config.yaml
n_experts: 32
routed_scale: 5.66
balance_loss: 0.00541
head_dim: 64
init: "normal"
init_std_qkv: 0.0401
beta1: 0.95
final_lr_fraction: 0.0
train_tokens: 397000000
Below are experts of layer 3 (counted from 0) of a mixture-of-experts language model. Rows are named router (the router's row for the expert), up (a neuron's input weights, with its number) and show model dimensions 0-159. Each number is 128 + 24 x the weight over its row's rms, rounded and kept within 0 to 255. Numbers have three digits each.
After each expert's rows: a language model's description of what the expert responds to. This comes from a sample of Wikipedia text that the model never trained on.

# expert 8
router:094099102154108155108159111097117099159158112107097119128105149145152105108145099160115158152119107173153105152110103151094104107137109094161117098104152136098150111154153108105152119101154156149151109106148155111162155149159151155155151112150150160100100122105160102123096116133108154125097102161152101108157098099105153156096148099155096156105141147154099112116145110114150154149142126102101153149151100104156159108127146154152106094095106107157119141100146152156131108111093108
up0:099107116116131142095121108132115111135082137123105129136101133177103158110116120175128109123115102154115087059122136160134150119096087118123139089149125086121116120109124138136172163107152179140129134182152126168136113108152131135109119152190153144124128106131138113148113094118137142142114153120111134134135111143116157129128158123141097133146140099109128084149152124105115176072098118099118149155157090134118104133081120158153110139081126142144170125154164157138191136136110110
It responds to: Closing parentheses, table bars. Closing parentheses ending a name or phrase and table pipe separators, also some word endings and month names, as in Tovuz')', Street')', Rom'ero'.

# expert 0
router:092100101150104159107159109097115101158158114112098123119103151144152101109145102160119155153119104171153102152108101149095101110138110091163115099107152135097149111153155112103152119099152156146148108104143153109160155149160150151159156116152151159098100119103160105121095117140111157130100102161152103109159103102107150154095146101154092156110141148153096113110146112112145155147142125100101152149154103104158157103124150156150108092095104109157118138101147151156136105111097109
up0:099112119139143141143131121109132080150175106140117133125088101142120105127133102132111130068161138152139107189157142139126107188121159130094119136087108134108144121126159110113137105135140109143136101175175143144114134200131148139157097112115162107097113105134149117112123109173141117105172119084123107103146147146118154133108165122119138122110097166135110135169100163138119161109115106106143135105125150133132160178083104136127117171169133132138104090103112123106119155144090115
It responds to: Date digits, foreign endings. Digits opening a day or year in birth dates and scores, e.g. born 25 April, 2–1; also Slavic or Spanish name endings like -ja, -a, -ova.

# expert 13
router:092098104153106156107161112101117099157157118108097121127105149145151101107148101160116156156120106171153102156109100148095104109140107092165115100105153132101152110152153110104151122101155155150148109106146154111159158150160151156159154115146150157101100119105160105124099114134108156124098103160149104112161101103109151158095147101156097151106140149155099113111149115110151155147146125102104154148151102106157158101124149158153100095097104108161117142098146153155127108111097110
up0:145072143093169145156162129138144155126123139105098144138123109094106140119142130133110164147104122148140114126144152127113124153126086151122128122150121095133139125111164127138122110130143155108156122096130125109112098130151138098133148172178161175152100085115150097086088165153061117125123096100138129091165102099113140128146129106178150113114127135115125099112118128120133117130072139132099141127101112133121186145137138121120111146151117111067083178151161153109092146108106161
It responds to: Year digits and adjectives. Later digits of years and ID numbers, e.g. 19'8'7, plus common adjectives like real, human, public, historical, and endings such as -ly, -atic.

# expert 11
router:125107124155124132082128105127110114144142131123113096129116138130140108133171123178119163175102106131128050138111130134105083113169129125130104130131136108090134128133181109121138141112171125148144085123154169132129146130139134149167140119132137151124091114104132091070120139103085132134122109152146130122137097094137181163129144090184124137124145132152134072133124132136140140186099133119094137156134117113158130140079123151136121120128126055139097173112130163141127131098113105
up0:159110132134141140103085116154127093117128127136129140132108137155078098151105156150136176098148160123115134132101108089177131111106115121155140093122111127130108143146113154109135123154144160061112106130095159090131140147159134138134114137164120098108111155164146162111090112131108129147100135080103150120145189126129128135167114158100106112091122134118190131129140144113122130138151122090157140106124111159125159133099152201105131168114136129067132084144137123131117117098116143
It responds to: Space before numbers. Bare space tokens just before a number or table cell, after colons, pipes or words, as in Height: 5, September 2017, | 9 |.

# expert 16
router:092096101151107156109161112099114098160160114108098119124105152143152101107148102162115156154116103169154104150110103152092104107139107097157112097106154133097150108151153113104154117100154156148147112106147154110163157151162151154156154113144150162100099122104158104121094114136110155122099104160149103111159102103104154155097148101155097157105137149156100116116149115114148155145142123103099151150154102108159156105127148158154107092098107105158119142100142151156129106113093110
up0:137110084155154123109141099106099113141145134131114122101124177120122142147118137129151077171103162177137090112149143135115149127164155121099141184113157115095153119129148089082145142109095135140122137099147107093173135146157131100122174167120131111127136131157155128168125128110137102131108115133077135093126086111105109141100154155113124129123110172108100117130135129099155111122105111105150181142149103104116134111120136097142135079145179143141130119061118172138118124157146128
It responds to: Racing table numbers. Last digits of points totals in motorsport and racing tables, e.g. 21'4', plus the article a and ordinal endings like 3'rd'.

# expert 10
router:099104108142131159129134087099121138110140108133043141115130118169137124084141098140110129160124125128124109150087140147123129121154080087113120136104120172118126091154157113117157117075145171143126151113171159124158132136118159123145119103116149139086110110134137082103101116111149143144099117176135139071129127134140125139122146111105146131139167144166118104127126097168138175122092148124168111126175138130131123134062160129110128112119133114163132131140150141183142096123146142
up0:119102118158135152145147168083139131154089116161123103157161129099106097140120114120125136123160139140099117071080119097134102149152090121136132121147137126108151149155126142121151141086130125122133206103138144084163118097139134125150161145134143110148189144130070124120116095108125137097125168144138106097106096131120150130139158128098125166128120163104112105129127125120142143099091135163098183157115137109076163099115127085146122135147162152159121111141120155119142105118099117
It responds to: Foreign name openings. Second piece of foreign, often Slavic or African, place and person names right after a first letter, e.g. S-ib-ir, S-ap-orta, Ab-idjan, And-rić.

# expert 21
router:094098102153109160109159109099117099160155114109099122121104151145152104110147103160116154154115106173154101154108101148095103108139106091160115100104151137097152112153154109103150118102152158150149109102145153113160158151161151152158153115150150160099098123105162101124097117134108153123099102159152102106157103101106153157096147101152097156105139149154097112113145115114146152149138125100102153149149101105154158100124147155151104094094102105160116142098145150157130107110098106
up0:097110118131090120106130154136087126099108147133113100123123122130135124105109106132110136124140118127135121186169111124159114130162128078137134125071160153150174136138089150125172192132175096156115137076127141097110103135152132129124155130088193106115132121104138124115087154132141118141141123112101117169175121135149111097149132087121123144121117162111118149114141166137132127165162103107160112102122092134145140134174156077118134143134115096135105137076094167113130118140150137
It responds to: Year digits in sports. The third digit of years after "20" or "19" in sports and club text, as in 2018, 2024, 1993; also some list commas.

# expert 4
router:090111093144118176112127095122098110132123115083125096113121110144137123126111098135084138114098104123175128161141112180146122112151132131136136114082128157121138096178191157119163156114154140159162121144137111147152143144157126134149172088114168146122124094100139135122137127091079127143098125131142123078140075136095098145089143127155141141105127194163124114109136117142157140135102158112129139147134092115151158120130116110148108110143077100153123151133123131164130105125099153
up0:157116110137138152114114113220098144123133120125151148171145158175149169142184150136112119141105125144117123112138123127091113071133135085171108081126142126130119122122114130170147085127114150121120135133150099141106097103130117110170147158169135121124136132129157123094128141131104122149090117157150104113115148139127145132114104126166158139130150112101136187094128165120099148124115132171111115099140143129113156158091107085143103137120136157153116134069133154091101093116113109
It responds to: Surname middle pieces. Inner word pieces of personal surnames in name lists and tables, e.g. Car-m-ichael, Fl-an-agan, MacG-ill-ivray, Kul-k-arni.

# expert 30
router:092099103150106156107158112098117100157157112112098120128108152143153102105147103160117155153119106173152104155111099149095100107141109096159121099105150137095151111152155107103150121100156155148150109106146154108160156150159150156159152118150152159101101122103163105121094118133107154127096103161149102110158099102106150156095148102156093155107142149152097115111147113118148153147139127100101153151151100105154160102121147156153107093099100108160119139100143149157134104108096108
up0:100121109119106136173110094120126131157173106152114140144089120161174146131119101136119126110112103167087152123095154163081110124121143143120140117119112141153146158125124149113123115123119172138119137081095153151143126100156147144092143122144105122110153133091164147132123116148074112144129128166152095125178154113156167134147133111102127102115111092153085145116149160164162128166143121104106141114101135124162123102084092137108132095151127125156141131107132152077195099104102113
It responds to: Location prepositions, roles. The word in before places, commas after place names, and "Main cast" in filmographies, mostly in geography and biography text.

# expert 14
router:093099102151104159111159108098117103158156112110098123126106155143152104108146102155118153154121107171154104155108099150092104109138108090157121098102151136096151111151152107104154124100152157148146113108147153110160156151160150157158153116150148159101100121102160102120099118135107154124094104161151102109157102104104152157094147099157095155109141150152097114108149115110148156149136123098098155150152098105158158105124148158149110095095101107159120140100144149156130106111096108
up0:168121167135089138087128088121109107113135140155120135145124128142070127139130106132091144168111148110130136116140088181097092101123108145123110149129145127113113085111144162165125107117153104147147137130138111132171155110133107113064110101138107135138112114132164114146066119157124115160120125127140099111114126131133149131189152140158138185146149102122089126150107104182151123126117094089136079121108125159124109129139094132160163146140092143120130118095131170137162124127162158
It responds to: Word-start fragments, year endings. Opening pieces of words split into subwords (ad, en, ed, t-utor), last digit of 2020s years, plus commas and opening parentheses.

# expert 1
router:092100102151106159106158110099114100158156110109096120124105150144152102109144103159116155153116106171153105153108099148093101107136106094163116098102151136095150111152152108104150121100155155145149108104145154109158154150160150153157153113147152156098097122103157102123095114133107153126098103160149100111159097101104152156095145096154096157105137147154098113111147110114147153147143124100100153146151101103156155097128147154149105093096105108156116136097145149154127105109099109
up0:139104181149110106105173151126106107165102122176132122116149148137114121149089141157103122170157109135147143145117117136149142148092175110145155112069143130117127081137180127113153139108138120148152088110152110134132139145128142148164145122149138132137128119111080148116161157129148116139130062119160139105171118156160129159136067110137128107142118131141133100098090132114128149127119115106167136120120106113124154116125063125122160136131082148150116144133119165140097144102103067
It responds to: Numbers and heading markers. Digits inside figures (years, prices, calibres), commas in lists and venue names, and closing == heading marks, e.g. 6'2'nd, ===.

# expert 26
router:105107125155057138098126123115058140154147112133128146162106158163133132096129118183105134138148131150125109137124115156109085107123106126141149095117138103127127088119149093064129133089145134143171126116130158130142137136145202139131134157139132145127135120123141124125098116107100170090121121122128087086192093125121186137118126111125131160103142135132107082119133070155176139166152128115119135134137120118137124146136155136136146103105141092126125141097153145139105109111136156
up0:128167151126162144148107110118114136156115132143147124139144124121174102155124108129149107147094137134121111112129137131128153150127112100051185173130161077114162108128157095165104130129124151107129135148111084130152152155171115077136073114091118125149111157103112122126150166136097135092103125085148130126127110130173116183099170127106135080137179091125181129096117133160141128159132120120138132167156128118126143109124136119090121134119115130126101132105104128112154114090134129
It responds to: Line breaks and section headings. Line-break tokens after headings, list items and paragraphs, plus section heading words like History, Career, Background, Biography.

# expert 27
router:084097100142113109127169113135104134143166116115126138125123126139125119089175079143095138175162143116116147157110123120115100121139052147174126110124162111096145120129135159071129097104134162134150086122149165132166129143143185125147112134117142153117083126126132098128106086136120177146107121146139073135135133129120140164137150103157091129086120120132121117100124122088135202137145145116119143140164104122165140119125141109155073115130101136129137147100133134136140129137128106
up0:129133139106107126141124138153117146125101115118137080117123069126148056075131107128145127115096146112119097164125130147115120095136147104142117116174130109134137146173107179151114101121140138158146144128129100116166149150135164104075100145136182142080113077137095077150138152126156143146123124131141115063130132136136126130131134163124095086158125106125133112112143108091107155090080145144158126117116133172112076119156143127129155162105141138139134106099133150098115126143137126
It responds to: Table bars, coordinates. Table column bars between numeric cells and degree, minute and second symbols in coordinates, plus units like km, sq mi, ft.

# expert 20
router:094100102153105154106160111099114101156156115109098122126104151141151101106146103161116153154115108171155105154108103151093103106138107096161115100104155136099152113151153108105152124100153158150149112103143154110161157149161152155156155112147151160101099123105158103124095116136108155125096101160151100112159097099107153157096147101158095156108139149155097112115147113116148154150141124102102152150151101105157158101125148152151110093095103106160116137100147149155127105111094108
up0:119103114075181120137163148156110124169108136116108128107162114123139102153072108130120143145087082117145093097087122137112153117118110167098109132138145137109141163168102152103118137080171097165122126147147158101153140128128127152159116142139102146145120122108122115103123094138106125158148128105111175109139125104097102153100117116145126132138045098101084136141127139148150140160096128172108117143128103163146142143145141149146109126135143107138187152134148154113118102136100104
It responds to: Year digits, sentence starts. Third digit of years in titles like 20'2'3, and the, periods or nouns beginning clauses in narrative and sports prose.

# expert 15
router:135105099122115140120148098137114117137131102101141132141129145178145141078112118161146144144095097131170144153125129149141096086106124130143113075098111142124140122156164156127154113075146119147142128126159133090140128163180142139132160125108152128112111134081146107133108150128103136127112124126171125095115113112063105176093143123136160161126129140150119081076199111133138133134139150123135129147133061115143165143100145150151125085111112120147104162130159119123096134092148122
up0:125157144136108145150159103116087204151141118103161147121132135125133150141130126144119145120095138153165103106121140158163117149115099095133129137101164115102157101169153172120091099083095108137147130128146126088149132106166087135125073154118146141126129099076132135114152093139083109133148149131148147104115127115104120107130092138171131098102155113133114128151144146151171108167145108158159091121093127150122137129098123117176093102111133107116119097147161121121123150087169128
It responds to: Proper name heads. Later words of institution, place and event names, such as National Laboratory, World War, New York, Bay Area, Street, Cup.

# expert 5
router:094097104153104159108158110097116102158158115110099120125107150142151102108148103161114155152115103172153101153108099148096103107140109096160117099106153134097150111151153110104153117099154157148148108104143153108161157150161152154157155113148148161102099121101159105122098117136109154121098100161151102111157098100107151157094146100157092156105136148155097114114147115119146154149134123101097152149153102106156158104127149152151105093095102107159118141099146151157129106111099111
up0:119103096148133138092122143087158129138113175115128100156122137120108094130142094140112101174086120122156079095151121117139101118110187078161151114106128077167149138170125114140169140165129143139113120096131106120143125150112110123146156120123094124136081125114169127136098138152096159155136136150130157132122131156118124165107172155129107161111189122119112171097122129114117129121153102093086173124158147163115157115123101136125164108112124165135151158159128129126142096116118107
It responds to: Leading digits and word pieces. First digit of numbers after a space, dash or dollar sign in charts, vote tables and infoboxes, such as '4',978, '1'15, '5'00; also mid-word pieces and None cells.

# expert 31
router:094100101153104158110159107097116101157157113110096123128106151145150103106147101159115157153120104174156103153109099149096105110140108091159113097105153136097151111152152110104152119100156157150149111108144153111161155151161149154158155115150149160101099121106161105127096114136109154124096105160151102111159102103104152156094148099154095154109139148154095113113147113119148155148141124103098152149154102105153160103128149158152111093098102110160120141097144151154128104113099111
up0:132092116101135150119139111136124127133160123073103120149147146155115126173152131114175133089106103125187147080152146146132112086124058135124113105153145139115118138106164145118135130169095138188142120125097114087140127167127130111164097124120169142118072139113138132144129092105102160107111116145136107111109097145109107149149103095139118136086159114182111155163130122106106159101161149152114130123141113129148147122176124110143115087169137140095149120129153112113153103142114122
It responds to: Signed table figures. Digits after + or − signs in goal differences and race gaps, e.g. +'9', −'1', plus the, an, and own.

# expert 12
router:094098101152111157110159108099115099160157114111098123128105152146153104106146102159117155153118107171154103155108100148095102107139107095161120097106152140099150112151155113103151120100157159150147109105143153109160156150158151155154154117150152161101101122105158105123099118137107155125095101160154101108160102099103154157094146100155092154105141149155098112117146113114149152147138120103099153148151101106154157101129150154151106093095103105160118139097144150156127108112097110
up0:118125129167099158161112091147155139119151109121143148158088119131171116104160081140112105158160135157127091145135111141095121115099133131124163129136102130110188117146109111110113111129113092128149133150124160153163065120122120109166120109176105151128118123111140120161128124117121134094124121134157144116119106139152117061092128111130178137101116150103078148088111095077188148129169107139106169134110150118136154123109149129106139129176115108154124112141088133135153106151130140
It responds to: Sentence ends, table bars. Sentence-final periods and table cell bars, plus digits inside times or decimals like 1:00:24, mostly in election, country and results text.